config.toml
num_hidden_layers = 10
hidden_size = 320
n_experts = 128
experts_per_token = 4
d_expert = 48
d_shared_expert = 256
hidden_act = "swiglu"
moe_layers = [1, 2, 3, 4, 5, 6, 7, 8, 9]
router_score = "sigmoid"
normalize_top_k = true
routed_scale = 2.0
balance_loss = 0.0148
balance_bias = false
router_bias = true
shared_expert_gate = true
init_std_router = 0.0116
lr_router = 0.000528
vocab_size = 8192
norm = "rmsnorm"
norm_eps = 1e-06
tie_word_embeddings = false
optimizer = "adamw"
learning_rate = 0.00149
beta1 = 0.95
beta2 = 0.95
batch_tokens = [32768, 65536, 131072]
max_seq_len = 2048
train_tokens = 285300000
max_steps = 4346
dataset = "wikipedia_en"
Below are experts of layer 5 (counted from 0) of a mixture-of-experts language model. Rows are named router (the router's row for the expert), gate (a neuron's input weights, with its number), up (a neuron's input weights, with its number), down (a neuron's output weights, with its number) and show model dimensions 192-255. Each number is 500 + 50 x the weight over its row's rms, rounded and kept within 0 to 999. Numbers have three digits each.
After each expert's rows: "comes before" lists some tokens at least twice as common just after its tokens as in all text. This comes from a sample of Wikipedia text that the model never trained on. Tokens count by the router's weight.

# expert 34
router:571476547561496512471461537466468556596520474441527436528501568460528536569421539527565520517422576515512477472455530471507459562545489505471458503462486450580416454448474565496458562473534613
gate0:345484554525429516514424632490443521600521534561473572458576451441483387545512492466508530536542500548522531415521475585469549553500506492459434398492508530535481480461483565506551475626471442
up0:573463484522422511579431570473553597422542489543529457442445496394413502502446566539534460525526506561567587481450509580519501491507409516516543481503498540500443461525409527564526431518533545
down0:514533469475491451574490552495585484450486464497511571530501446526403489527531520470518502565448583463475491560539487437506517449547490398564456550490497546508476476455527488543513551486492533
gate1:531579479529472502615526361532517461562475370449573443396435562468488486426512491522435466406520551630440557477491461538588437560575531555510535433490554553614535454501434585485548527598489496
up1:445569538526564442443568497548525408536538472573479534561501588478498539457517461392547534538448471484488492576573544485568522487552487475517533475521433473543486466496403494497562512467468505
down1:443437449516538555447467523533546485430466450428462655440447529546579553542517514470428535463551480509591475474549446484469475525581515459587500519475554576576476525482474531525525445478569563
gate2:522535521491446469529492533539467520536466443466428537372430491477474535446533533429521481502532519531517554564465437527582493496499440499577496442460511535564497474545482574497543570487459377
up2:444488583455461491541459479510522473455457564525397482517450470432488529496498467382499446483515478486457545503555522533575538530552493479430563479386451471540616569470560490496597527507521516
down2:409466447481568428569496541512590489486533436400486584490419483569464554457454435550454481484538584584500493428503527528528498500526485597500537461482497473606421530585484509469521505472487430
comes before: " a", " to", " the", " in", " not", " been"

# expert 100
router:492523530520545550511524475489509394558509407552519503500495510519548460527596506624502481499541529608555546484535447520586546550485439483554484433529574532575519499560526561527523476556476489
gate0:459599451484514479454557447460509495526501466473506541465560426518526499523411432452438533477546423547528466457518502432494520496480529449489493423500502524516527545550496474509443451555544482
up0:466598585575439568511424423388541455399487468492600485443534482498594442499457533485521474477505488549566567478507497415505434487520483471475476402504511520489551477495508523552511477536547402
down0:460502470559452517550512476428535458504521506502488553505620467455558517434516536561510519516566396519504516532448502490507498367546507416412485562526580452413532546515505572504448569561635494
gate1:520471501494432480448433548503503529389377455540491481446508464493438528567438504455422574606542526566440478532486511456503519517513453467560563579467492385483507430518506542460463551531549533
up1:545518523505519448482544421483498502461578473484436486433488504559512555495488401499423542498541477508545570524555488539517500530483409466576554475484507503517558558446419549426530419532579532
down1:507534471559477521453471440477465495521504502558616541495467566491519533541473521464421444524471510490566492477521426512509609662499546492530515384550548466533504526518538459494476457472447480
gate2:437516407597463396535511390519454563508538509571468584573400578445427377571469435550509481514528427526473576436495505557563493522463458473547600514487508602568523428540528503457424443515487526
up2:508487478504346519517562551495549448501421488518545458541536498534559491513485538499455597413435453517604436515492557596482572537475593436469556492523482511575477479500479555579514607399477534
down2:515418448410442535433545492512516444525555536480500477507597445447584364477556466442526529524547487416448512528529510446454388615514514435490543473545517501522512564578543533569588405468487502
comes before: " of", "s", " was", ",", ".", "'"

# expert 73
router:504591490567465529491441468506506522563551458524514481500499469512464536501548469429496448503497457551490483471474457578447476496459495532519537463492467599571491486505529509473528554548501484
gate0:539506543476504553502466404420553529501508528493457513477499549577430531506468560472512511530575501501432447559505498570470452577521600517609531439571468542620524438509490370480464461578466449
up0:483547450416487493547511523534537487591513523577428555497482586512505553484506397478580508436521453498504429553531461464509530500424596411519518496451478519553574493529573603458482491542518570
down0:481515466572539521447554517570463596459481485475453501532503489508513548475517489505485441518591537635565480447511462525466545479437572482518569487599509620527505491493501429387443500488446457
gate1:538503565531444549492492604580546516577439421545572542478525498507596492483495643539451530586450553488561556500566550540523495522494514563524438437400483443497443492549443453500448556578567527
up1:520459371454572482584514545493486462498425472483526387549505542393521492519596455557604418481563535525534511480569610421520516469537491484516546446539488452443554456521503542502478496469567586
down1:578576472511504523511473422576491493496506484492478400506418463548453513417500487457510500481561578492426421433506595445451513366581579470491504488564521499505530591419530448516471558631476474
gate2:509394555528668560529516472547491511580510529563404490488518551460567499472504450455520545495544554496485495519483523559472427476487416467567574504527604511596459463558440444532528422601514446
up2:468416473540488569451463466432485507524563534537579559477489482546448412481519521533510519492448485446580435523516520443561439522406500544524463431497551593464467380487451615468465444398519476
down2:480531431486586520485619527449478536441441495460417444530352487487505497500497582452476498395449484520464539525475541548455567513582465515452571502474544451550493542547534496479466497495440553
comes before: "7", "8", "6", "9", "5", "4"

# expert 5
router:462508517505480534497544499454553438554473540489450519481487543556578509513480565568573591521484444495464390488495411565524494569477505478461588522468470569590479559544577528442444439482406494
gate0:470490482482518468410483585451370493522513500539437533455466503538538517486516555456534562446518486530465430388513492549506500489407516519527450473425534541383520463482496478571489425472470485
up0:527500451505374577508383548480476434437385512565489424559456514404499435569485498492585496546436479502531533458490533487520529471628403516447532505478538472518411486603562559476409489472498531
down0:542589511523571401548469493481484493468486485482495514447507603501475462481483552454549560493508507598536571515547473406580529468594528534544408446472460527411512516434347538455493538419559451
gate1:488541497547483436434456493538497443482362483451568514487398489480497552500490523600442487536431489509534494432441549482505553492487531579535585600482433486516454479534544552490531489457448511
up1:546517494516510490464596477532478600502551517444434511444561589456566463459537520398477525477504577515486410476449435541458452476428407509530496512424577418433489523544599439560554422427521464
down1:537492564509559513577496489491444570481488524429484483491548578479514600438512480429395487495525458533494494502489392526447622479457406546509509456508516505434485409464469523492524525606573515
gate2:566543524555526492463500615493510464458535471434496461537549468525455464483434557485474426515600512398481587462496558562551432552523429511534569459488490582552530496467475418603518499506485530
up2:487422538424458559476427486382550486444593553468525583524460509514462443520525495473472540472476485456489534444464558476468482483514515551499486584580471423458475444498484550449562525463507430
down2:460488503443467400517556458495528508506475520568478413435472546390591464446556523552405507514582464415442442507509551540468463468507486511559438451564446484541571510442483493429507456625482417
comes before: ",", ".", " of", " in", " and", " |"

# expert 32
router:489522409492429464490426449410502482522543487501549535485500466480549440523529478463435516479527500503460528477587427615474455537552480422523526544532495557519450502474497510481591488538490524
gate0:464423462452445529439552451542552523481527557513513458555469596515504498416628481520545517393515495471504506465495537392442451527433509517502527477510439434485548443551460502542495426408564489
up0:516477569486637521430545544504525528616409536517499429443512561464436580568465559489511504460512488470464537542495550455518585437537487519511456510532507487519399459574550513541471395491468440
down0:535579499364395491443445450557505562431599466565506497470548457476503468553538473571394590424499541448528517491492485446424518452513569480509528486486546496496445496518418457486591578555519520
gate1:561456439534571492485633512459466461632474593551562535522534588440529552425487538581420421533420528483472398549476545482642465481524498539506466452351537497508501432513502469532478491478508515
up1:458477521523491421588502512442442542419580483530490550447509424512523555515493494490583597485460447602520386443531499513393557485530545504466596438422450424467539527504521586547396471427481485
down1:471516477523506468560560400558591395528484527531524523520522435482515561482510467491476433558461494583448436448449561486525526427538530494448467423520365487346505466554483642541515437449494425
gate2:478517534493540533544469500492462553514544551537486392508496495500464501453494494555394479538538557426606494415510537394504518537506495599482479485520561487580449470452579449426511432394464597
up2:458452513551454433597552534556422486435545488503489525559525471470483487437472492501381483470541507460501463476521530434460451546509480538472523518555555446476489442534570479495588538409432514
down2:473484589535552352418585501482418464587570587459417584522434540497487473481502495500524460534467569559488485465392443459494516481541523593531510499535552502463475590534452572443505489528372520
comes before: "1", "0", "2", "8", "9", "7"

# expert 1
router:523495475446489568494570517511530434537620573525463472515540448473517494481522530491479521509546448472516434446531562486420404530434427432468494580480510412491434488487459479543434451575483534
gate0:454571505503495474522476417537521461496501441559522428511619560512499504471508491574513573442464540452430553516470431407506428559462569533455511509591450566515517506465516525548534453487464553
up0:470424555490491589411463498540534494501596543520536472496446501495457533520473496443513475507397487589472546536598584551458540535458563447529521507515446499486554489611479552511506411470403445
down0:381526492584418575503455457484566515517460552514463565421440572533468505575540568448529571525516482523542493432501514605556470442551545536488422541517570524471507557652466575522568525461432518
gate1:506457451504496533560457550469451397461521472488519565488539516534592523516517517437476604463497536476394458513512401525525443513506580495550460387391537515510538485462421511411526538453535455
up1:496330511512503558488571446523550404502602556499594492536548517467571496440460546512566503453560555462471544570675557466501523608470478537498456494495482508490471501574441484496564495490411502
down1:568419546530521566565476515551549536441430476501427491527514500564473501595538435528350552503445494494440459538508511578448528527526545415387508470512525490567502554455453468404421484553485469
gate2:606621562517480416520478485404522431495410586513462500479502525476531490403531517542596443517494480446550479542603547540510488505434506478449504500436499478536484544567497591489505449532524539
up2:504481469613520451516547461578389596511554417451472536429352507482450507511583562431472524497469551494458545454437499536544516515556526579526482424560497479487515518477611481464501521549417411
down2:508504574523526427453484533480570543557523426497600471451524442508486510444501549407548524333446592531417503524534473469564432530487572508636510502534442576634563435457461529564445501458451444
comes before: " the", " to", " a", " that", " it", " his"

# expert 98
router:580524424500407486485496476496573513558468482493508458525499569502504524545416420508490521487514500524529551449491468531461382546585463517601529503478416515507507446432474578483457498548449530
gate0:510452580493487577418529566477487510507492516397499500401514476442521547508507528615504539443472498572488611561517624436531452508502434532651559570540409460460486460522556524556548482538547502
up0:465507467583469498556478449454489492429584547492481517511432504475505493464520493413576453531530415411551486516442418594387523506527467427398584540575475424486484522437541524509488548489413470
down0:466448463580494511541482544578489533543512529521479533553436429438501537494474507456461505448552586519436472578504539566496427533481463540476555576502430478514570507546574547571382567413484407
gate1:410463519499566486554553499387400427561473465579469524496421517515422565481481573423449498508483459421399483578552566554509481522511490569581498477548556501530420482399544464464573500475425528
up1:577520500477499508526495457572528530491541436465546521406515468449574524527462471523470623509476568570471454452503545487430514505403462523475447429500435404475521522497444492602532552556524481
down1:527587487518597467521427428527408517526502494535493496613495497552449393445469503553518457419506529440511486599444420593448520386477466543495535546490399589441512455516551513439529489500441543
gate2:478490490528504479557444443524578533558420511531500430476525538533503511514530499536405455585540463503514529492558504534563507522591415556439513476430465543521539557455475593517455550558463392
up2:626481508537447509549551503506404485511441554430415498508476428530549524506547524536407579489501544502470471481482519500547501552476556472542571484424597554499549550579514463491592540440564501
down2:496498466497496429501560533451529514479444629522496563536506432528512548657552517484548454547530563483492580509414500421497583598525511514527566502523485488575504525452507461353510460577473441
comes before: " |", ".", "%", ")", "–", "°"

# expert 0
router:474551519513530547484545467545505449545518452603492422419486474442494452487502559437464481483440493422556523398456462507445512547516429431600601467478404509509487419576550520491462479480534506
gate0:434502452565480505472513438552393494423520509525570487547471513559489461427509498519547464551534464590527553526499455523586473456508517448496509582535543575528475584449479451365502595497527567
up0:520571441592539567578516429572493473505450446555509452435449442499487437551477496476483492526529377434561554489464499503466444470532484409567575490515428516543437423474560509571429477529509506
down0:539454478521498561540528534417590561585496480374545547604523521492580623588553478569502578421482467542529536552473491478433462555500502570538470496439508521486501462547519501421463406573500485
gate1:529420501548457520439447594557514520445560541407477543588477467564480504511518556546482402559411485503513475554365534499509505529543486492541536459464540467523528487510479428425586531554531533
up1:527470484548549448518578554411604500511501543457529578448456501467525541482556492532472528469538437499442406530530538479547496438577505526449472627583528535442457501585488502595554421473470431
down1:504396542501449487496466460550514527444646511504464491435470479453459545369503478438442486529489534479613490535486521540457456492489470434433601472441526482504565416444542437496541536523532497
gate2:432501531562618519462485480480509514607435507479584491521547448522512440391502483504550415561449454580531557432465538459550556554477529565475513482511515399503479441430465424428483519492481559
up2:521471473565483568553577485543523458563513479530577475524527437557496478396541386460581444455501567488548557552534447458530526474476484468473531563487431455500453588474501388447522528530528569
down2:498485494503484416505496496557519487437502533572367487518522484476553464471429466480504496486523471534474535404438471470388455466502475421475623442567542465475533479611500412420525509555495513
comes before: "5", "6", "3", "0", "4", "7"

# expert 125
router:541493599452451529512507474543501417577463525522443459560525478451572510513490578537442475497479460466453528387443500506466530559438458489513642480465562535580378486432532587461516447541564462
gate0:502499489439535454500502513496566531565442448499458475588516471576605452501482565481455499471502530562515426519523416492445401581495435461519582391439585486526501502473460441449581524515512477
up0:498524570472443492523497485515485421460527475484523557512580596534499523496447505493482584518535505465578548471643506476483581478545500453364401538507463461493508520528519565576476520452430512
down0:442496453515482451594524542526502572530510427546548559451514582501618493507508569543396582549481583525467574485494513560538487420571529521438489449537465533420518627487423457455547485518521578
gate1:419496532485521581457452534436488459494494488433506477527623522556513552494509448521490516406430502523511491496519541505433493513454544431518497491535514582509472597484431492525478432448479490
up1:475548510497437484635538508467422496529476514505514528508584458504497527518550507522577392548443528543549533525454547459562531488549593548473510506414564465502490544608556563470453543452613507
down1:533506498529494519558602487430451350458441563540430502537506493489542571519398467541425456468503454457461422541504473495527544511383519514402532477455463530476505491594515542531495542589473473
gate2:509566556569503550558440453548489479522468510481575531508496533465522544434508613530579530524475530443461461429421490564507544545513478503550594476536557532565466572504530526495461516542523453
up2:567543492589495497503358495581523547491453504508584491505471560519451542468497523528603447360476493473405553363487536536505475537543537466547510490485658528526454540464536485484495436520496506
down2:431457469432459435436513515535578444448442545489488556553516507519453525454564524492505457457422470470383395591402496418493547538437547550510431473462491538576546494477535553418548500565499508
comes before: " the", " a", " \"", " (", " his", " —"

# expert 114
router:447568493486529428456509570436422467666510506504458457483442570487530428434543554581502503534624473445521460425542634472536489520440468495474395546493454421458458488518497430467407464509579549
gate0:445491495418503495467386528502473456414576518467487480529580557496468431543455529524437444438481504436480420522488509519472450481503545438466527503490546555488420517440554475459524414489506504
up0:480588522535488518587562499403467425462474480535514528391446454503458496541540496529482450484465480489428499545471550478536549461461462435504530495508388487529388539448500429521493486525521529
down0:507514494588501536518573429439510396482386522447467519475486545557524474554455516452524534490491447453536428544571487402553520479458522522490515457406541472532582522517484516491521577538513597
gate1:521479421443565552495543497546515519579646467495591420500480541503569566536593524494512542474474554532542499545458462493476447485494480445419485533560544501501521525547495537496490422504518490
up1:488508470505411496495418525496526505485568495420490418572534474411435529470486453501438392536455474520487547449531498476546509525527431554564519493479503507487524499584483524464518549426477393
down1:488439504458385400515449490547519550430488543498454491539568461481581494459485419576617517536487452496491489599508494544493408441562560494430465545514450492441515545454566472612553505570475534
gate2:550534584472562611489520451456481432588423532514503539509553493559515452507540543457475507503558531553495584510512430527524568508460549482509546452471563516568566474535545465484519481517419432
up2:481469515517523468489535479520573548469545471525523480431420553558498495449489510481458562471513532477519564519545449490460449502506554485465577496476496467518534457433516434474467606472472542
down2:477549459562488435504475586612499458513573465471518554422529422481491446414542568459454475556505586561506465531453442509425573533575535465498566510507432478532509475492554462415596497489518416
comes before: " the", " ", " a", " his", " this", " their"

# expert 36
router:488546590540424547512514395483452502538469431475476605394527508508499486473464436381443408500482507432533478518466408574512472580574477583524556600510483520538463489506485524466465429469493614
gate0:583432436544589480598510496461540497511461569605453488463523528482581564472530479608420491527448549552458454446478535489551495512439481600530589496584520551571498457419502449531549442523514519
up0:520552478491504549443447485451499467469505475341491373453552445522502476546469570460583539490488396447453488459500448482480528540506486542475501505540546526511429518534546550490515477492397537
down0:476446517424533538468572386516506451495543421557479536525430349588587554495531564487506480394562500511584475548493472630546492459389447466524556499480482466549494395412447522482472465481532511
gate1:466509518453518549514452472501518539446427522479509531377482532520441451415411476463516445511481481543565479405445616549472444555447474401509556578530559600509481481486543495457538535487508445
up1:408550476464416503620592472459435549498530503452535478521548568450599530527504512496472548400561489501467466552553525538436550477449503491485494499541481435467445566508511536476502448553514494
down1:545575600423577467435462404530472456572526493474561451509489522540525556528469490505498505617447501508399498458467590466551399477546530480563484504486478528413567574556499456420451458528469512
gate2:549513477510484456521574463505553514457475480569474484539493522617477593495414547470458495564420515421447570526575518334520548535475535478535498473475477386433479487429558612518528503522524477
up2:450424464521496480455539472409426462470488539464526566469465615475561530442602504505507571416468464511478440499515547621496465420523544536475486497486536510450495531470559443520479459431522445
down2:434501509515565519448387441527491445523573542585562468499544533586487507584508445521430504491419444481487462413457471560523521400461463453472486437530481465461497505470516537497437357413490524
comes before: "-", ",", " (", "–", " –", "y"

# expert 104
router:587508554494464531562470429486413488537570481505512493490589545407573459486484471507435425520535606483528516498475532516416484543607436503596498469523460458580436461526525480465533381498464527
gate0:500558475505525542577436424543553436605481495506482482479514457561564349542463462505540527565406456449562483454404461518448444552558500534542409454522599477528481499564445417398380478579550501
up0:528458497509386509487491555509519577484521486475436596432504550564427549492572494487442499429525517407463615559537556424477482456538571427534512594446375403572508413480576506576500618473538479
down0:431487536524486469552384551506555438481451524455511517531480570549560441487631565449415439594517451462481504507499430427622525533482475444475514546548495661445492600516476540545472488570537479
gate1:518562481509511443492543521449534483476573549515415511452547489559564591359487500497513549449490535474462385506436449544460364524532485444477443494473516520493553552540561522512445461471413507
up1:512462493471416483498526523556530553547580458512431438491466476447499462411496576512534501478510503486521536473515491475523502493502463472477505483511402499415521463579519473543453520550599542
down1:503426468528538493493483518548601536459503536392516517531539505541542443499443495650532475487537538481577483444484498485484512458475502365550503572467433539444445488427530494464501501471547608
gate2:474568567407479405472455470538488434522463442496618493473522526416567433517441515523403572456563483518542386457419553615488546530507497558421487451484480439567440529566364446470459483545397485
up2:646548522436444538382563558496534487465488468609545428476515394402557545484546492520453534381495469438447573461522451536583512427519507479483466490502492492465418501565479498560499484547493489
down2:475404585522533415448640590466566507510435585502563533474516521434503489556561539472394543462569586453486476469586431510447448408485470535515481556481569531520554509554438589494558532499582489
comes before: " ", " \"", " A", " The", " Born", " List"

# expert 2
router:568535558471493501457494516461493504608515448511468485474485531561570493557426523481514395473525436520456455444538490475465542529555497408480498500516530591582485495508470518530509508541477493
gate0:576464438523478608490533507508529537575478525496505478517474553504464488504513488555480521522573491463476508530453541465416434518456437468462478465414566498549495450451540470533535425514522471
up0:546442581530566546515555604484403512556506495488464596486420508516496564513560436608399548505541520443527523526426484549591557566571444514464476526527523471522485518533445543555560476416488440
down0:627473464558512452426535486508515430515485590503491450511508491607539566458478432511554439536526567530504490475472523480443419443542565461522515513388546430498572567435435525444502540451520486
gate1:462449451538492520446573516450406548477507503437453464619563574570532563560506559496537501547529422548527451494507515554441424506364536528465396454597493543551458467412425527509452536469437475
up1:473480472439545459429579472414422481474357508416448471483516539525454522580468530477542436580533462581461521537537495467519508555440449523463429462523572533532437544413502453495502594501481507
down1:570433588483403470561505463492491518514453599534462450427477428502528557498447632398465444535532498520556522453469556502487493506543482460515517462433454407451495431403573413456417510494566425
gate2:518500407502511554447425500529473474487454515487463464522492428543425532470609439560541499515473501656608544559551492409490457519539569485461510460508458519547479474465492628528519528507512550
up2:492452562447518508566462468411473554509436516487535447538473532566531545482433504467522524483544458521570485415451478474461450536513512532539557500462420522511559559449517458506453491493540578
down2:487580533500439594424493465561536374513491488533554478452462428502466497510491538516510540534477553515550474470520392517515554447513451552535538543503573517509535500602480489500558557552494557
comes before: " |", ".", ")", "–", ";", ","

# expert 26
router:454507541381418519503521524422380463536490490517442534491571497495574473512470560482453490624527564503555464472545466480406498540467447459503438421502541440478511457572482460550494427550462487
gate0:486555541425470497484437440485428524554444458528446488422499467423556540540457637509486459514456555570516430472523511531499605518564512525438481502546545479455491475527479501510462524436453434
up0:418670594528517478488463506542468501526485509469468466488476600500490493549541494478575417485543457595514433530464479633440471505504508558434473549475575498488545476474433582415568486462460562
down0:538545535532484508410486452503480500488468540487488476538447595521439478529376458491564494574461454506494396458493499646400489339499511565433530383524540472373521527464475451491475460446520461
gate1:523493551457492516523526516513445531489605473416455421421507459399534513613475504605465502457572524528520489556529466480476564450477553583521566533584424574488461480573492504498479518578516432
up1:502545463402478478579454546485500477475446536463493536491481438583527545484581641530392528459507508535580435495487529491434532514472480525537480516569673520444539444526497502515615455532488409
down1:415427499502518529521497543455606522492453502471395535531494568570543588473544545465510544499498455600448491471522503573474441482571464467464521385399515560495506408471525538541550565434554560
gate2:448462471470558501524520542512515510518496447432479593414595444504463469513534493449533422469439617501542525471446515586476581553530434476534501443495581400499522456399542526438474577427551461
up2:506477457530497463448622460443513505483435485453523414530448489540509452499478522512557436473614516508509560490465562465521496516504534516565522541538553492593481561438431489479522500492600524
down2:556546437484447453516520487552555522524473500503432476474546484464469607464495504559479525516492547465492492568520479485470499493399498533516616548460479508623522458481512486451411573459540514
comes before: " the", " a", " to", " in", " his", " as"

# expert 24
router:514506572536496585468479569448492550486544476550536458573419521521569514482516610454501454462544488465522504495478410475522569514526518521470547449446514520625460415516481489504459450499466464
gate0:432500499640448470600462590481507465494515466437565425442546561509483528528497451467507441559475487548590475520510557525415534522465487476480447486567469533544476584492561584457559452622457564
up0:546470611390517541503486501400586494534516477491460533545548506475503512455487485522479551481563570472473622480520505425486510420640486549574498562494482480471453485505396544567502497427517536
down0:508503572529521542609522508437564509471519479548473491514501552422490544589427432496426467483481482527493604443579435468517424508538603494440551471434447466560479451514448544483488464449416580
gate1:561530500546523463543513521453419463638574538529406439485511464575527416448485570385513592531524448454528511516506472536505446538484478554522534487486483357516491532372547483471494495499468534
up1:510468583438549540471485559485502467545426419600497571534536526451533566558546464490477464526533541539548492425455513539501569544524527567573493494519498517429509479512436504444498533549515509
down1:441527466505529477537516440453500503539408505542527465548531530541501577536566519542553522514593544503518571449515359482538522582475433426576548459529485531527421455496477511463471424538509564
gate2:475489533437530483487476468397439518540514461385520491500468492511586433577525531458528456426527428498391475299452448513507463501517517428565514481519525496563463511469495450475458515527521441
up2:429526548440438465535508409461474495567445477485441459418517522466465596466514558485512486508519509392500527590532517560393494482433547557416474588482552423443437557444505489562529590525496509
down2:445576536558487447517452463476466487491489603531462410396553439490473538487517527500567480492631478503447460516562525522388507639493424491507443508460501448508472524587559423570440525558477532
comes before: ",", "s", " (", ".", " and", " of"

# expert 110
router:576480457507558432499484465515484484534540609476458498522499560526449465444525543470515448457550500435551465551633462596540465508489496479375531568436526477455538476494536458581549475535454521
gate0:477539610477492598520547514377528474486414428535525498509466521512454545570429496436468504488434522581431460445419494549547578536540538548544508422482582560569474481456478515496514427475438489
up0:492448477429537474619553503463417544513519543484382473482548535402534498512539596537551465515596564508469421542507494497477469523523457589449563469524433458462452498432519527564457440541415599
down0:564525412434514518543519564442529551537528478474439516466549497488455580442495506490518469561448430539510511565488409512511442590520442561527563539541623550697482550454571465523569516499535459
gate1:529492489556470486580502515546573559485458503507551518432506445436423552614602500519409505502503540556539562468444439533527533569467510554506496546473421563498481499524411542481482510505479477
up1:546494462497574467542525461489495523534379528494475483483435481477535540521565472548425471466501528464562497503445491570501487498524512568426522533414517450471425430495538428556489534555525562
down1:536543569443550645501534497456497516555504479503527497474447426488379601457550524441513523501472565505493425482458500537553497493503517470517556557520514512570480415574479548479440446477468495
gate2:456547461515503471472545473495530405522411483561502516393453520588470489543422516494471549549503519506487477510447437484544425516514504558491446488573522509537390559527521569533542507581484409
up2:617496501452539523458554493557530493533543539522535398421426453503407528515420491489438525456516404466552507531627550521521439504554428530489531450501542488486544522534412374563491519465448548
down2:400511474572472412432643521523515547531519524484577465456475518456572425583459451538460534530493535527553529423472564423563439400590445605520456504572446520339444535472436557442537470523576488
comes before: " the", " a", " his", " their", " its", " this"

# expert 58
router:491516499475552434499574544458502421500537435518537491416437490501445500446477473372520503454484405541469451454501621531536569491467536494542533460558471449568422502542472558519474480474492481
gate0:348465518506471456505482528556551530490537513543493497470523455569554416514512414465550513462599425546513516541555555551515454493513494511499520444435396558554634492454504400473416575504421452
up0:385503530464546484532421539594474565463439469504474533425553558529509475482559547439578508426562397524609540574488491535573424555500452508537533527511423424561552495456485563548434522516378479
down0:442560495550517425509511448552452481452469449523468469456553438445546417422416503486417510468520394490546505457504555542455476523476503520526518513595453428450562485630548534505490537494450516
gate1:585545562466536550501591505492529533518586417489550448449527501424434520442491508519504503544474441604592513482531488417484477478499528527501436597533466417590390507484399520520500530472520558
up1:523446555498481489530518486460451453501530416509494482501517536471485562495480639482591479476500528513521527522520534456552445512475581449507451558517503468485501606536532523586463448536565510
down1:481472547415457489450516568583538424513433529431528491512514639553490528431545584567478507537528499581466522535421473560467527511467550542519425568479451540419522445518499446581544507462515501
gate2:523538499445554439523434496578516486474551422451496440486567564511517496495511561465588505518516514535465490595545513442467455538590478464530437523481564515502433478492533489495471435562480548
up2:431512509621528580461557506460542491535476513556524515524453415508441510547539623474489523545509563552503575452503517611430458453426487617519494530512423497496577488487474473521568472493585451
down2:551462501489465524440536457436518479608467523488591547554415511419567528551426475556516539521505596488571468531510457386493485428454470464474480508551502477516522531471441500488479556525523526
comes before: "1", "2", "3", "0", "4", "5"

# expert 38
router:500511497460520563492471523505518512538465488567504424436495453506533486495555571531456377558511471512495512536407556588490491512524570475508463476532462516538476517461558531462552492500541457
gate0:479543475432608551518557538430441594568491465475519540461508538415493562521457498506510483562558506523498507593461480453507482463542559551486549521452547485522517498461465593460502502414501544
up0:426444509462379423454533509458492534537566513522523484447445531646504551431428568396488552597431543570492417493495386535574565476505434515432456410533466469641545466428417464425415581426459514
down0:464510527547520484576575529489524478499567454604514416497424585522423527506562537493557494450476503384537533486500515422465458445491513465419438585508577534535524550463490457481501450403454588
gate1:548487517504414473467462566484398524544487481542522469487519508546520478421482536543423423524626504539562519465561514542506475508467484426479486517562483541547413451528477517433530422444601461
up1:458505479463572500483530545535497515608483510554589423491339473592535488543520472494515488534425469442532517544526489529533560556422524431507408540608435526481425554505517494502508510486443536
down1:511498396459493433457421510455501513452572492556516516498519504479561521492502511549508536495548471423544372456504563496518538494464471538490462445553473391515582490636384365480486432463549532
gate2:549480456491499534538511513563524450494504421416542428528510578448435503432527631485454480510561503532495485503478513530521519562484427522487538448466512550514510534455500552505505454401524424
up2:365483371480546498520466416471444476515463547503574544457371499545603477526425530463562505572394521505465494463431501498582529550451543412547509491479561506498542529514549504617506503573486482
down2:491472444593472520516546444459445578563471429562564462488549460450541571488481510444576532588391493482555477505531453428513525424480514587441463510546504489505516434490389499528460501512597619
comes before: "1", "2", "4", "5", "S", "6"

# expert 25
router:400653530417552498495530492570448439549544436496575482523501570551502471460486474459531499481492460488494458444444445521485520526571571486505480505573529490521416383399527588490385485504534554
gate0:511491468455463452461440502489483578508482462528571503524493543605522425503465471531575506507523568483603473579532584487459449545481538509449432610451491512529434429470535542521506533447569514
up0:463476541468521510517524553533513421512607603546467462508549509543478472483488475488470479526430356553470499523513437544503615506569447396532516511567429423502501598431513508453495482554445523
down0:583406450452491469455466417404545481461518404431506484460554499428449512498494529517412463401519466453532495464439591429447506461499526516461476550448485435448466419513448545542524546575531564
gate1:509529536449527435515483581571498448461471481532531516550480474532533403438429646408478487418516489489473480380539536510412432557533556476535455461548594524463538460412512453518526500541526515
up1:419511444471508501502491514520530443502458420493576457571404500529522446537442510493444509582530533576554507529518561436574581458468417450495523520508527466503548480491558536529512402474529504
down1:441557505531517336440540504490428404568567522516435492479559563484444480479409562518557531399438481471511456557538571493380478582525531539545518451413540548422480550428555448549479504360470558
gate2:438558549457452556494526539535482516483424449489502434479546489515542556446504510504515520447602504485557527454533585535476573512527459418453520573509553500529426519532490570507460574490521499
up2:427490456465558494558582534574451507451531468553533477513519465470574601471510547478430496431482488491446427469508502431470509477479506467486636488513519464514444563515513461434462480499512420
down2:353487552517432469575388582529593472498501414421523497507531517501485384399479463423490523492508530494486456550553463508416471560458592530439531563471563466467526460476480532565553512496465424
comes before: "s", " and", " of", " in", " (", " with"